Experts of a small language model.
Size: 10 layers, width 256, vocabulary 16384, 54.3M parameters.
Below are experts of layer 3 (counted from 0) of a mixture-of-experts language model. Rows are named router (the router's row for the expert), gate (a neuron's input weights, with its number), up (a neuron's input weights, with its number), down (a neuron's output weights, with its number) and show model dimensions 192-255. Each number is 200 + 20 x the weight over its row's rms, rounded and kept within 0 to 999.
Before each expert's rows: a language model's description of what the expert responds to; "raises" lists some tokens whose logits its average output raises strongly, later layers aside. This comes from a sample of Wikipedia text that the model never trained on.

# expert 8
Description: Common nouns. Common nouns after the or a, often before of or in, such as life, family, work, station, squad, camp, tournament.
raises: ".", "\n", ";", ","
router,217,224,198,201,222,206,217,233,197,181,203,218,181,211,254,238,190,176,224,203,197,175,166,204,216,204,189,181,196,206,199,199,199,203,182,195,215,199,229,228,205,204,208,187,234,206,215,209,214,254,234,203,191,189,209,208,230,173,201,234,208,223,206,222
gate0,194,225,160,151,230,155,178,198,188,222,217,177,228,196,217,193,190,191,215,190,156,203,199,187,190,210,169,166,172,207,170,208,198,224,208,184,228,189,204,242,209,241,196,201,215,202,208,213,206,195,217,201,207,226,215,191,179,214,217,178,237,197,167,211
up0,208,198,223,231,222,231,186,199,225,181,188,174,206,191,229,185,206,176,207,197,232,161,219,157,200,182,192,203,182,193,208,161,231,213,227,204,198,189,188,184,182,211,213,263,223,197,222,186,213,209,191,205,194,196,198,223,227,223,185,177,172,198,213,193
down0,217,173,212,192,226,186,230,230,191,233,187,216,213,188,186,198,184,210,177,181,215,233,220,200,203,219,207,202,188,173,211,222,209,212,183,191,166,206,250,218,228,187,192,228,194,185,223,213,180,211,213,188,194,228,185,203,197,162,211,228,212,182,213,200
gate1,207,191,203,208,172,199,217,208,176,169,155,175,214,235,188,157,222,195,204,213,217,198,208,206,203,225,210,190,226,218,203,172,218,204,182,192,197,205,183,191,221,208,211,198,217,180,201,189,219,205,193,224,224,199,174,231,231,203,206,203,204,187,175,185
up1,193,178,203,200,196,202,172,194,163,236,182,170,205,229,202,157,217,194,194,202,200,211,216,186,187,198,184,173,220,227,186,145,189,180,194,191,203,224,192,184,171,258,193,206,195,182,216,222,220,197,224,189,180,185,210,216,191,178,157,203,170,213,183,176
down1,235,198,188,182,208,175,214,202,170,186,170,197,196,199,179,181,199,209,185,195,182,183,221,196,191,153,187,184,200,169,183,266,172,219,222,211,208,192,205,189,188,217,203,199,199,185,172,216,215,200,201,179,228,210,187,219,214,182,249,205,239,198,229,200
gate2,232,202,199,190,186,242,184,201,198,144,194,234,186,178,234,231,210,226,240,162,215,173,208,236,180,189,199,169,223,205,168,200,200,196,203,187,197,154,198,195,218,168,199,209,216,223,222,175,208,190,211,195,221,181,189,222,203,175,216,222,204,202,233,241
up2,166,202,238,183,190,191,205,194,211,272,206,173,188,190,171,199,208,220,180,212,195,199,186,202,205,232,172,232,202,204,225,192,234,204,189,230,213,220,174,175,192,210,200,194,198,189,176,205,181,194,200,190,196,210,213,189,180,217,182,192,209,179,177,165
down2,209,186,208,197,201,181,184,196,208,269,192,176,196,145,201,180,218,229,193,184,221,180,241,219,227,206,190,167,227,215,223,206,232,206,183,191,234,208,176,215,200,161,214,172,200,196,208,241,175,179,203,194,211,174,203,218,218,222,177,202,220,188,186,199
gate3,223,224,190,231,178,210,201,214,187,193,222,210,190,203,205,176,209,176,204,196,220,208,192,187,184,194,185,210,211,192,190,195,204,194,167,216,208,213,204,209,205,195,200,190,162,238,212,206,200,204,195,222,183,227,202,204,169,230,192,185,228,149,213,190
up3,214,212,254,184,188,213,192,164,206,192,187,188,169,228,208,181,180,196,212,238,186,153,193,243,197,220,219,189,169,174,220,169,186,203,204,178,158,158,196,186,161,189,188,196,247,181,195,190,216,196,197,180,186,201,223,202,205,214,230,211,192,212,212,220
down3,196,187,183,237,216,194,173,177,180,181,215,228,216,243,212,172,206,181,207,174,222,241,186,218,196,215,185,204,203,199,229,204,190,227,228,181,225,205,199,208,206,204,190,202,227,215,212,186,202,247,168,184,197,241,202,193,199,192,194,218,235,214,192,219
gate4,198,194,200,214,159,182,204,154,193,244,192,197,196,197,170,232,189,206,193,180,217,175,225,239,160,195,184,212,225,201,174,214,227,207,191,162,188,206,220,187,198,213,192,202,189,199,190,216,206,231,189,198,168,203,219,153,251,180,215,211,201,232,198,206
up4,185,195,195,181,168,184,220,149,192,246,223,213,208,197,182,231,193,215,182,185,210,176,206,224,168,204,180,215,226,196,176,216,230,191,183,164,183,211,227,187,180,219,179,184,176,204,187,230,220,229,194,210,159,201,218,164,246,187,228,217,220,236,193,213
down4,211,185,226,181,210,218,209,156,208,216,170,159,203,218,189,248,235,196,170,173,209,178,218,181,194,205,254,203,184,188,199,203,183,173,188,191,205,163,180,203,191,223,224,241,220,209,189,202,172,204,197,236,214,206,220,197,193,206,196,182,225,235,184,196
gate5,216,218,172,182,177,194,192,222,188,189,221,232,204,197,196,205,214,185,240,188,200,200,203,233,171,216,195,154,185,203,201,191,210,199,218,193,231,176,222,178,243,184,207,194,209,182,165,184,211,176,240,178,210,172,200,165,180,192,195,182,177,208,196,189
up5,202,197,193,197,221,196,203,210,178,204,189,185,189,183,194,206,217,200,198,214,180,183,199,199,188,163,205,167,189,220,200,187,192,183,178,208,192,180,182,208,206,201,194,217,208,175,220,228,195,159,220,206,202,210,187,185,232,185,197,170,250,216,188,198
down5,159,181,196,188,187,193,195,204,190,194,223,195,205,204,202,178,204,205,233,209,233,208,252,181,206,183,210,190,204,181,189,230,160,191,194,228,223,168,241,182,217,185,187,202,182,192,179,184,206,179,231,182,192,221,203,157,207,213,217,208,195,226,170,229
gate6,177,205,196,206,184,201,174,186,209,195,215,204,219,195,162,170,194,192,201,193,201,223,195,198,203,181,199,208,194,187,210,217,195,201,207,164,268,166,225,222,200,211,223,210,181,230,204,246,164,197,176,194,213,200,198,168,171,213,183,195,193,198,216,188
up6,196,229,187,198,209,208,187,214,196,221,226,205,199,181,219,224,228,195,228,213,231,216,172,225,209,204,182,184,211,243,211,221,226,208,212,147,228,151,181,216,160,177,180,228,191,219,197,225,198,183,188,216,234,201,211,184,153,199,181,176,173,177,174,186
down6,187,228,169,192,189,217,192,225,193,188,186,209,215,228,233,214,207,216,182,210,234,214,201,184,192,200,222,200,182,153,182,174,161,189,182,203,184,227,202,177,204,202,198,179,239,182,195,166,184,209,232,197,151,188,191,196,197,185,207,197,238,225,187,183
gate7,210,207,201,220,186,209,208,184,203,186,161,154,217,227,159,183,250,192,179,200,201,192,156,236,197,208,181,244,201,220,208,205,213,199,195,179,233,180,205,192,233,210,206,186,193,210,225,193,194,169,229,178,201,221,196,204,207,175,218,200,180,203,169,175
up7,213,218,224,181,187,177,183,194,208,206,187,185,187,219,242,214,237,194,237,240,245,186,168,198,185,198,176,236,209,193,169,163,196,223,208,196,229,170,164,184,163,199,202,211,217,225,208,206,205,184,195,171,183,189,219,211,198,207,202,185,209,232,162,188
down7,215,210,197,191,204,225,237,226,221,187,214,156,164,201,212,200,207,218,204,180,243,214,186,208,199,197,193,195,167,188,210,174,197,228,186,210,188,162,189,201,202,188,211,222,194,186,180,222,214,221,187,200,191,226,160,205,227,233,176,203,223,197,174,221

# expert 12
Description: Foreign names in tables. Pieces of non-English names and clubs, often accented or in sports tables, such as Diósgyőri, Szegedi, del, der, DF, FW.
raises: ")", "=", " is", "."
router,179,236,200,186,194,197,186,200,202,229,243,181,177,209,238,175,208,191,216,212,211,186,183,208,195,191,186,209,191,204,171,196,163,182,212,195,188,212,165,171,196,217,163,205,194,193,202,171,253,219,171,222,215,171,225,170,197,188,191,197,234,201,223,196
gate0,182,224,218,165,172,214,176,207,216,207,219,172,217,229,185,203,227,209,204,211,250,202,210,213,168,225,191,192,224,176,202,196,183,216,204,197,202,224,193,207,183,176,204,208,184,204,209,182,168,196,189,236,214,227,220,178,179,191,220,201,198,199,196,190
up0,186,188,203,187,221,198,226,188,174,204,226,187,202,197,228,218,180,208,177,211,152,183,203,183,239,164,225,215,231,166,193,177,236,208,203,212,205,194,229,196,195,197,233,194,223,206,194,196,230,182,164,185,218,192,193,204,194,208,182,174,195,213,208,187
down0,209,207,216,197,174,222,236,171,198,166,185,181,209,217,209,207,184,182,213,179,243,192,183,239,192,201,213,214,176,206,208,203,208,200,189,231,202,205,213,191,192,213,167,219,180,161,224,195,181,228,185,175,164,245,199,202,231,204,192,178,181,208,194,210
gate1,189,214,199,180,186,190,200,201,249,162,237,232,235,201,204,212,191,235,180,193,224,185,211,141,206,163,194,189,187,196,226,208,191,225,190,238,204,211,205,202,190,209,157,228,223,188,199,231,196,191,201,194,202,178,191,192,177,204,185,193,169,199,195,201
up1,177,248,220,210,190,206,208,214,217,219,228,206,207,208,188,219,212,221,180,191,208,154,227,189,198,214,189,170,178,198,205,192,207,187,178,172,141,197,189,228,235,201,210,186,193,161,189,174,229,174,216,185,186,148,214,199,209,211,199,193,218,151,180,209
down1,233,216,195,218,177,175,231,228,205,202,187,175,201,201,223,232,190,176,184,209,207,174,199,201,218,237,210,198,189,188,191,223,211,201,199,184,214,213,206,188,203,216,199,226,224,166,200,247,195,165,229,180,210,189,211,218,178,211,202,250,217,177,194,173
gate2,168,219,197,222,192,171,187,225,190,218,190,193,199,196,186,189,198,180,180,254,204,173,244,188,247,244,210,181,193,170,157,198,198,214,219,201,158,207,210,204,181,208,235,210,225,187,216,214,205,190,211,192,225,186,218,225,187,221,189,206,209,246,233,209
up2,200,205,156,205,225,214,235,192,217,172,209,222,199,170,189,188,189,207,227,188,184,149,230,231,178,220,224,207,200,204,214,191,180,179,223,181,186,246,198,182,217,185,181,179,208,181,177,214,232,210,198,219,228,200,217,170,192,189,212,201,204,158,209,177
down2,173,203,175,204,237,185,192,189,162,196,206,207,185,176,203,222,199,174,191,188,205,196,193,202,155,215,207,213,183,237,207,229,152,208,184,213,219,211,192,201,205,199,176,209,203,168,171,209,201,196,204,171,251,192,185,214,198,151,226,209,184,245,170,190
gate3,162,195,194,201,230,213,152,207,236,220,182,216,244,196,183,213,191,203,216,208,234,183,191,203,202,210,183,213,208,202,205,180,247,177,204,186,185,199,208,213,216,211,223,215,222,198,186,190,191,174,162,202,183,200,213,227,231,170,212,227,194,200,205,207
up3,191,193,200,177,139,206,213,219,189,205,180,231,204,223,176,164,209,190,194,215,173,217,214,223,227,197,186,207,206,202,191,211,201,219,195,215,210,180,203,179,176,220,193,211,179,195,195,206,216,201,223,216,224,204,215,191,181,199,151,192,194,211,209,183
down3,186,196,176,208,195,170,193,225,207,201,195,197,227,209,155,211,204,200,210,193,194,198,182,226,192,205,201,222,203,201,187,222,225,254,191,206,196,201,189,180,194,197,201,204,183,186,183,182,212,210,187,211,231,205,187,194,175,213,180,174,215,168,238,210
gate4,205,204,187,179,193,232,211,130,208,187,177,176,231,196,206,207,209,219,204,204,188,194,253,205,245,185,237,200,186,204,190,196,157,218,192,202,200,202,183,191,198,209,200,218,231,211,218,200,194,184,197,183,199,186,138,211,225,197,195,222,204,221,173,212
up4,198,208,204,178,192,159,210,239,185,203,223,168,207,201,206,232,201,191,192,189,229,202,200,173,194,173,210,209,183,188,196,208,225,182,202,214,211,153,209,217,214,187,237,215,216,218,157,198,213,206,195,218,216,167,199,223,213,163,204,166,202,209,178,170
down4,201,209,174,226,207,158,205,197,217,219,223,211,210,221,237,230,225,201,181,169,172,193,194,187,220,207,207,195,184,228,184,207,187,201,193,202,192,190,185,217,160,189,177,210,209,205,207,199,175,154,212,212,216,183,184,144,233,186,207,182,182,183,192,191
gate5,222,183,205,191,220,177,197,219,247,206,193,186,203,176,176,192,206,207,183,174,205,182,208,186,165,193,222,128,214,219,195,212,226,223,262,198,213,219,217,194,190,222,201,211,242,215,176,212,179,227,195,199,221,207,196,200,204,199,172,229,199,164,221,206
up5,212,213,202,209,226,204,164,180,176,165,199,206,182,233,193,206,196,189,187,186,189,196,215,193,228,199,191,201,250,216,207,229,202,203,188,199,200,184,190,209,214,184,206,210,169,210,205,217,230,189,215,160,186,191,196,172,189,209,205,181,233,192,218,249
down5,201,183,200,198,172,195,200,195,175,211,197,181,183,181,170,220,192,174,202,222,204,216,222,212,206,206,192,177,192,231,223,225,172,238,186,225,210,213,199,186,171,218,166,175,178,249,190,223,195,209,225,213,219,212,172,154,214,201,223,181,207,173,216,160
gate6,212,225,206,213,172,234,203,199,202,210,189,241,172,213,203,205,210,188,195,141,198,187,161,179,207,199,202,180,188,167,179,214,236,239,190,196,234,184,188,213,227,184,198,176,211,185,185,194,202,208,205,225,180,229,224,202,206,213,209,158,212,220,204,180
up6,174,213,224,187,212,203,231,208,201,195,174,218,255,201,201,172,206,214,216,246,203,219,225,227,194,192,205,209,200,245,164,197,228,201,215,213,181,194,183,161,217,228,203,192,191,202,195,219,237,171,197,187,223,189,189,203,211,190,191,224,172,206,183,196
down6,229,251,195,227,200,198,196,202,180,189,213,188,194,212,186,210,197,215,193,210,242,229,225,231,204,214,195,177,201,216,208,174,190,230,165,223,176,208,219,216,185,251,220,211,217,196,197,189,184,182,236,215,201,194,223,224,233,160,200,199,229,193,217,192
gate7,224,210,183,190,185,202,158,201,227,188,223,208,209,214,197,153,177,190,168,183,167,197,198,185,205,175,176,197,192,188,186,223,218,205,158,162,216,213,215,187,196,206,166,185,187,158,202,212,195,192,188,230,218,190,195,154,190,205,228,207,223,212,204,193
up7,234,208,192,209,215,171,226,199,202,211,221,196,179,203,186,224,225,217,179,213,181,205,203,210,169,158,197,188,190,201,173,207,183,184,222,206,191,211,204,226,182,163,212,209,213,189,205,198,208,217,210,219,169,182,208,200,158,210,193,204,199,214,212,206
down7,177,172,207,242,181,211,210,214,198,206,173,204,186,213,215,211,194,171,192,182,223,250,212,202,193,223,242,198,189,208,194,166,230,203,237,213,205,189,162,205,225,186,148,234,209,169,184,194,161,204,226,206,172,161,187,221,198,181,201,172,182,204,170,200

# expert 9
Description: Prepositions after verbs. Prepositions like in, with, for and by after verbs in narrative sentences, plus capital initials that open name pieces (D, B, W).
raises: "amp", "ward", ","
router,177,136,190,213,178,170,209,178,243,193,136,212,221,212,176,189,184,207,209,201,210,222,224,191,187,168,227,208,194,191,213,213,214,213,217,196,215,193,217,236,211,174,210,218,176,220,209,209,170,180,207,187,181,220,159,204,147,230,213,160,139,192,181,193
gate0,199,179,192,185,193,174,219,211,151,217,180,208,219,201,211,236,175,218,188,215,144,185,181,182,187,222,183,185,205,204,163,207,168,202,211,202,179,200,191,219,177,217,213,213,199,169,179,169,214,175,179,176,196,200,222,226,209,195,195,177,185,211,201,241
up0,209,213,161,175,195,189,214,216,221,188,190,193,187,249,209,208,189,210,191,171,202,213,212,198,199,209,221,194,215,200,221,184,197,199,200,221,210,243,252,192,178,231,221,202,209,210,212,183,160,199,213,185,173,194,197,234,192,196,230,204,201,182,201,184
down0,210,242,217,241,219,195,186,202,191,175,170,218,232,185,170,173,208,189,197,220,160,185,220,182,231,192,221,201,227,220,205,202,187,159,202,217,210,188,174,177,214,183,216,184,188,213,239,181,201,189,174,190,161,178,231,222,213,220,190,184,181,189,178,205
gate1,241,165,223,188,211,228,196,222,185,192,195,211,191,201,214,190,177,203,200,235,189,233,192,238,194,194,205,225,216,199,192,214,194,184,177,182,213,208,202,194,174,190,220,181,202,242,209,204,183,215,214,228,198,190,195,193,203,171,185,212,193,181,222,198
up1,183,201,186,213,194,194,213,190,201,183,241,200,169,212,176,173,188,212,211,197,188,208,190,205,172,184,209,200,174,231,226,211,182,183,183,191,193,177,231,178,197,224,182,193,154,158,185,203,189,205,207,218,200,203,214,239,237,215,246,209,174,203,196,163
down1,189,204,202,188,238,184,200,164,173,196,170,212,214,221,209,165,179,209,212,158,199,227,203,167,163,186,183,191,184,255,211,192,215,191,175,208,220,206,189,213,207,206,199,233,183,177,191,205,189,178,213,196,226,178,202,197,167,199,178,173,202,192,212,189
gate2,211,170,203,195,211,166,227,173,200,183,216,211,204,192,265,216,220,187,210,177,196,219,146,168,213,202,211,175,218,216,199,231,223,213,201,210,205,180,204,192,211,206,210,211,209,228,228,205,213,200,193,206,198,188,170,185,213,214,199,185,223,198,202,181
up2,214,212,196,247,216,204,196,199,226,177,189,234,205,209,156,194,173,205,161,251,181,202,214,197,211,211,220,190,247,194,209,173,203,203,156,236,194,211,219,158,213,209,174,206,172,195,166,210,198,193,229,169,191,238,240,201,190,194,161,220,167,179,178,199
down2,159,209,169,193,218,213,213,215,185,190,177,204,219,190,218,211,191,206,219,199,200,195,223,184,174,213,188,171,215,219,201,208,222,210,155,187,193,225,183,223,206,220,194,185,230,186,192,185,203,177,194,195,187,169,242,195,192,179,203,192,167,212,196,192
gate3,238,218,216,211,180,192,192,204,228,188,174,191,211,216,214,234,196,204,183,181,193,194,182,197,184,230,205,224,161,176,157,215,210,177,219,185,158,161,166,192,225,227,181,209,217,190,216,197,221,216,161,203,199,202,186,195,208,229,163,215,201,201,235,196
up3,179,191,224,180,215,219,191,207,202,208,209,221,206,233,173,202,203,198,182,198,177,195,243,171,194,237,223,210,211,215,209,156,235,247,185,190,181,227,204,230,238,219,203,219,202,167,200,172,218,186,213,178,194,201,198,204,193,195,160,201,188,199,187,186
down3,170,208,182,183,203,204,188,178,184,209,210,215,212,193,187,197,216,176,196,170,258,202,179,170,214,192,211,191,207,209,207,185,207,162,170,184,198,214,212,206,219,212,172,240,228,181,229,202,188,215,198,222,190,199,180,187,184,189,188,200,221,222,193,226
gate4,198,206,170,217,179,207,219,206,193,214,223,197,228,194,187,194,193,188,179,187,200,194,210,219,222,198,217,234,213,232,179,153,213,195,219,194,192,201,227,184,196,181,189,169,210,176,176,218,220,162,234,237,167,203,208,205,205,180,204,192,198,221,182,170
up4,204,199,205,216,206,192,190,215,212,173,175,190,163,177,196,165,209,207,191,201,204,172,190,221,251,178,213,193,203,213,212,187,198,208,187,167,171,240,185,218,187,199,175,165,209,221,233,177,220,224,183,176,208,202,176,185,230,215,151,174,207,195,189,216
down4,207,183,223,266,175,225,197,191,206,226,204,210,233,166,211,199,161,220,211,206,199,205,164,182,242,210,185,199,167,202,205,225,208,191,200,198,210,199,175,215,182,185,228,192,207,211,186,217,213,225,203,213,206,169,187,189,182,223,208,208,194,182,165,248
gate5,206,240,194,196,215,202,191,228,201,194,178,181,212,202,175,215,201,172,187,205,168,232,172,219,193,185,222,201,179,198,211,220,235,203,211,178,181,178,214,187,227,179,214,190,194,209,174,241,225,195,147,164,212,232,163,213,195,213,202,187,203,159,210,213
up5,231,215,237,169,211,184,190,197,231,210,213,208,149,212,197,202,217,196,176,247,172,205,201,219,211,157,209,190,204,189,206,188,194,170,195,217,208,194,170,176,228,188,198,222,170,216,210,234,197,193,188,202,176,221,166,216,182,230,199,193,182,219,237,213
down5,173,177,183,238,230,218,257,241,230,234,234,184,221,203,180,204,198,206,174,218,219,212,225,218,147,178,166,182,187,227,204,179,198,159,205,199,161,214,190,210,218,188,203,216,159,181,230,210,180,195,203,244,200,215,189,166,202,183,225,186,211,179,189,206
gate6,253,220,213,188,200,182,164,212,245,200,173,204,185,213,173,184,188,167,195,227,194,208,179,175,198,185,240,185,212,225,200,223,211,175,185,175,216,202,200,203,215,185,200,174,241,217,174,214,223,170,189,184,207,216,191,163,199,207,209,211,171,184,184,183
up6,215,212,204,223,167,188,191,200,223,224,231,190,203,209,192,192,216,202,214,191,183,196,171,178,177,206,219,185,184,225,215,163,187,247,220,166,162,200,203,205,221,213,197,233,217,212,207,193,230,206,211,174,191,235,182,231,212,210,216,184,190,228,234,215
down6,204,185,196,196,172,247,180,208,218,204,226,187,188,192,147,222,182,209,196,219,212,212,211,208,174,220,219,206,177,210,202,223,207,202,185,230,216,211,212,186,220,212,183,199,225,225,197,180,220,243,155,162,213,179,211,213,189,211,254,189,181,204,245,194
gate7,177,191,189,197,256,192,200,219,195,201,185,219,186,185,181,212,179,202,182,214,172,219,208,231,158,183,195,241,204,242,169,198,198,202,199,220,214,213,183,220,190,195,199,172,184,193,224,224,202,213,194,188,224,162,139,208,187,236,222,212,219,162,208,196
up7,211,202,178,187,226,224,195,219,179,211,223,184,209,197,168,187,180,186,206,221,169,191,210,231,224,200,194,186,203,195,204,174,211,211,226,195,179,204,204,189,217,184,187,187,204,231,219,190,186,195,221,228,175,208,200,246,157,201,241,172,209,231,195,179
down7,169,224,214,169,251,196,190,206,166,220,215,187,196,198,152,156,206,213,252,198,187,204,193,146,201,189,207,220,213,199,181,201,203,236,202,196,161,187,177,227,182,188,166,172,202,233,233,196,226,185,191,195,223,203,228,162,183,184,199,205,146,216,182,180

# expert 15
Description: Verb endings and was. The suffix -ing (Weightlifting, Evening, role-playing), the verbs was, were and are, and the middles of names and species epithets.
raises: "t", "\n\n", ".g", "ks", "et"
router,176,139,189,213,177,170,209,174,239,191,132,211,224,213,175,187,183,208,207,200,208,222,223,193,190,166,226,207,195,193,215,215,218,214,215,197,216,196,217,237,209,174,212,217,173,218,212,209,174,181,209,187,180,223,158,205,146,228,210,160,139,192,180,193
gate0,188,190,208,163,194,182,195,185,200,200,215,229,203,189,190,221,183,217,198,198,207,176,218,203,211,229,220,217,206,223,194,216,199,213,180,191,213,184,199,183,195,208,200,197,221,212,191,173,224,199,199,217,201,223,196,160,219,180,194,218,203,174,147,229
up0,215,158,175,192,227,181,171,217,198,184,157,225,221,181,184,191,172,169,209,215,212,239,205,188,203,151,209,191,194,221,204,208,190,228,207,210,216,191,231,210,194,207,183,221,221,177,184,187,203,184,174,208,215,228,198,190,227,217,241,176,215,177,215,223
down0,212,198,199,207,227,189,212,235,185,211,212,248,214,219,193,190,184,211,195,190,166,184,188,191,184,208,228,210,223,188,178,194,213,196,205,185,215,182,215,207,187,197,207,224,184,219,221,231,233,205,187,180,192,232,223,181,198,211,200,218,185,236,194,219
gate1,208,186,214,160,210,198,213,210,187,235,195,183,175,184,223,197,195,201,180,201,234,199,171,202,189,192,199,181,198,208,209,210,198,234,205,172,209,187,222,209,175,214,175,194,187,179,230,198,191,220,187,230,203,202,190,192,237,210,209,164,207,178,197,234
up1,242,179,196,205,245,201,172,207,227,207,238,194,209,218,228,179,191,195,199,201,179,190,199,201,200,207,190,185,224,203,224,210,183,220,228,183,195,196,186,214,240,204,211,212,148,204,214,198,226,232,178,200,159,234,201,201,185,210,201,236,192,160,210,190
down1,230,178,242,224,212,211,204,225,223,218,239,208,181,191,205,165,205,257,202,205,207,209,211,213,174,251,234,183,218,200,209,189,193,225,198,185,190,187,175,199,234,219,200,205,196,225,214,210,194,245,177,219,167,223,190,184,197,181,198,174,216,185,198,211
gate2,196,226,201,151,196,163,207,170,201,172,256,197,185,185,213,208,215,234,192,209,210,224,180,165,168,209,208,195,167,190,201,238,207,201,158,226,173,202,215,212,218,206,173,199,205,156,220,182,196,192,214,159,206,210,217,211,189,235,158,231,194,192,165,213
up2,186,208,197,204,226,198,171,187,215,205,184,201,190,209,155,200,196,171,174,195,182,207,221,223,224,224,204,224,199,212,213,189,221,204,186,209,182,225,197,193,196,197,204,210,148,217,193,206,233,204,203,211,210,207,226,186,223,175,230,186,204,197,222,210
down2,214,204,202,206,204,237,236,145,191,228,215,194,206,230,225,204,201,177,212,181,202,207,208,244,201,184,207,211,191,206,227,214,239,204,184,197,187,218,169,218,196,188,172,222,193,208,211,225,183,163,208,198,171,225,194,176,195,191,212,212,164,172,169,209
gate3,200,168,210,183,223,222,180,225,201,173,208,215,216,226,215,228,233,211,193,203,181,185,198,184,222,229,183,202,180,163,226,169,186,184,156,190,198,197,214,180,218,223,201,203,179,221,182,210,229,190,199,220,207,199,220,209,236,187,192,185,190,193,190,203
up3,182,215,223,171,204,183,188,225,241,211,225,235,186,170,214,182,196,206,201,191,221,206,214,190,203,209,181,195,231,218,230,179,207,185,210,176,196,192,202,184,194,201,220,226,213,163,199,207,183,194,197,212,217,223,210,239,189,173,188,210,184,230,204,187
down3,180,202,192,191,236,188,181,207,216,175,153,193,203,178,200,234,240,199,212,199,235,201,197,186,189,228,215,218,222,201,194,206,187,224,197,218,242,185,224,210,216,188,202,196,192,211,185,190,219,189,192,225,217,203,198,206,219,209,211,240,197,181,218,234
gate4,186,190,197,172,191,216,217,232,219,208,209,209,184,174,236,197,174,214,202,197,224,187,186,192,210,171,216,183,210,191,181,183,232,222,210,182,137,209,219,183,220,198,163,211,231,201,231,194,201,209,194,173,173,219,198,215,175,198,240,201,198,233,204,225
up4,202,187,189,179,229,187,195,157,229,177,210,199,224,195,213,205,210,186,192,199,207,204,221,227,214,197,189,218,158,216,202,199,178,197,164,216,160,210,228,188,202,194,202,202,202,201,186,210,216,196,193,183,215,182,190,187,181,212,187,232,178,200,212,199
down4,211,211,226,195,206,227,214,195,236,166,220,196,202,181,190,217,180,231,177,205,188,201,194,203,219,194,192,157,201,202,216,203,177,205,203,201,218,202,193,183,193,190,177,202,160,214,187,186,193,230,218,221,188,188,199,200,167,233,213,178,191,215,183,230
gate5,216,224,174,226,193,187,266,214,174,192,197,214,172,203,224,198,222,181,192,148,253,154,202,224,230,198,220,189,213,216,201,227,205,178,194,215,210,175,227,224,177,237,219,194,240,195,210,208,206,203,196,212,207,226,189,169,194,180,200,212,204,176,187,207
up5,169,239,216,209,225,181,211,226,168,194,197,189,216,210,233,200,196,237,250,179,187,190,212,211,214,165,192,198,218,201,173,165,160,212,175,189,187,204,182,240,206,168,213,220,198,217,219,172,195,185,173,190,234,211,176,207,205,200,194,216,208,184,219,206
down5,227,227,193,180,230,189,226,187,228,182,220,206,162,220,217,199,142,208,221,219,185,180,181,231,182,178,186,194,195,188,178,196,170,230,217,239,207,138,219,225,214,192,182,222,196,210,201,202,214,170,196,170,198,173,226,181,204,204,206,177,244,189,211,202
gate6,226,186,196,205,216,190,147,218,232,203,219,204,181,176,202,202,216,220,222,182,239,228,210,164,211,160,221,176,189,233,213,196,217,179,183,241,203,192,216,218,193,205,183,202,197,207,224,245,218,184,187,207,223,199,212,174,164,215,189,206,227,217,188,238
up6,208,190,185,215,230,178,213,195,192,212,198,213,209,194,202,204,176,229,193,220,172,213,185,192,218,199,232,168,171,221,231,217,185,199,215,195,185,185,221,188,224,179,223,206,191,236,214,215,219,202,192,209,226,208,187,172,205,177,204,202,183,228,217,196
down6,193,231,210,195,214,200,214,208,202,216,210,192,192,186,210,207,217,169,184,199,205,197,204,199,162,208,233,175,172,210,224,221,219,180,193,196,202,199,186,211,205,198,229,208,209,217,194,187,185,201,201,172,221,169,217,225,199,228,202,172,171,226,214,188
gate7,179,191,187,206,184,192,214,227,216,184,178,201,227,209,232,207,229,177,197,170,150,199,176,206,186,192,174,213,216,210,165,205,211,184,196,166,241,197,215,236,203,201,183,183,203,181,216,197,173,182,216,177,177,199,217,194,201,158,163,228,204,212,193,210
up7,226,200,248,167,212,177,227,172,180,207,204,158,201,208,218,217,199,212,189,198,177,210,198,202,228,198,236,184,213,210,198,198,228,188,210,207,230,221,253,205,209,186,192,202,210,219,205,211,199,212,248,216,172,214,202,230,214,190,189,172,204,207,202,177
down7,180,195,228,204,190,172,219,196,197,181,197,214,183,214,195,223,203,190,180,221,225,207,186,209,202,214,206,192,142,176,209,204,209,212,154,195,246,215,204,147,186,217,201,215,217,198,180,182,174,220,190,219,194,215,180,239,211,217,200,239,180,203,198,170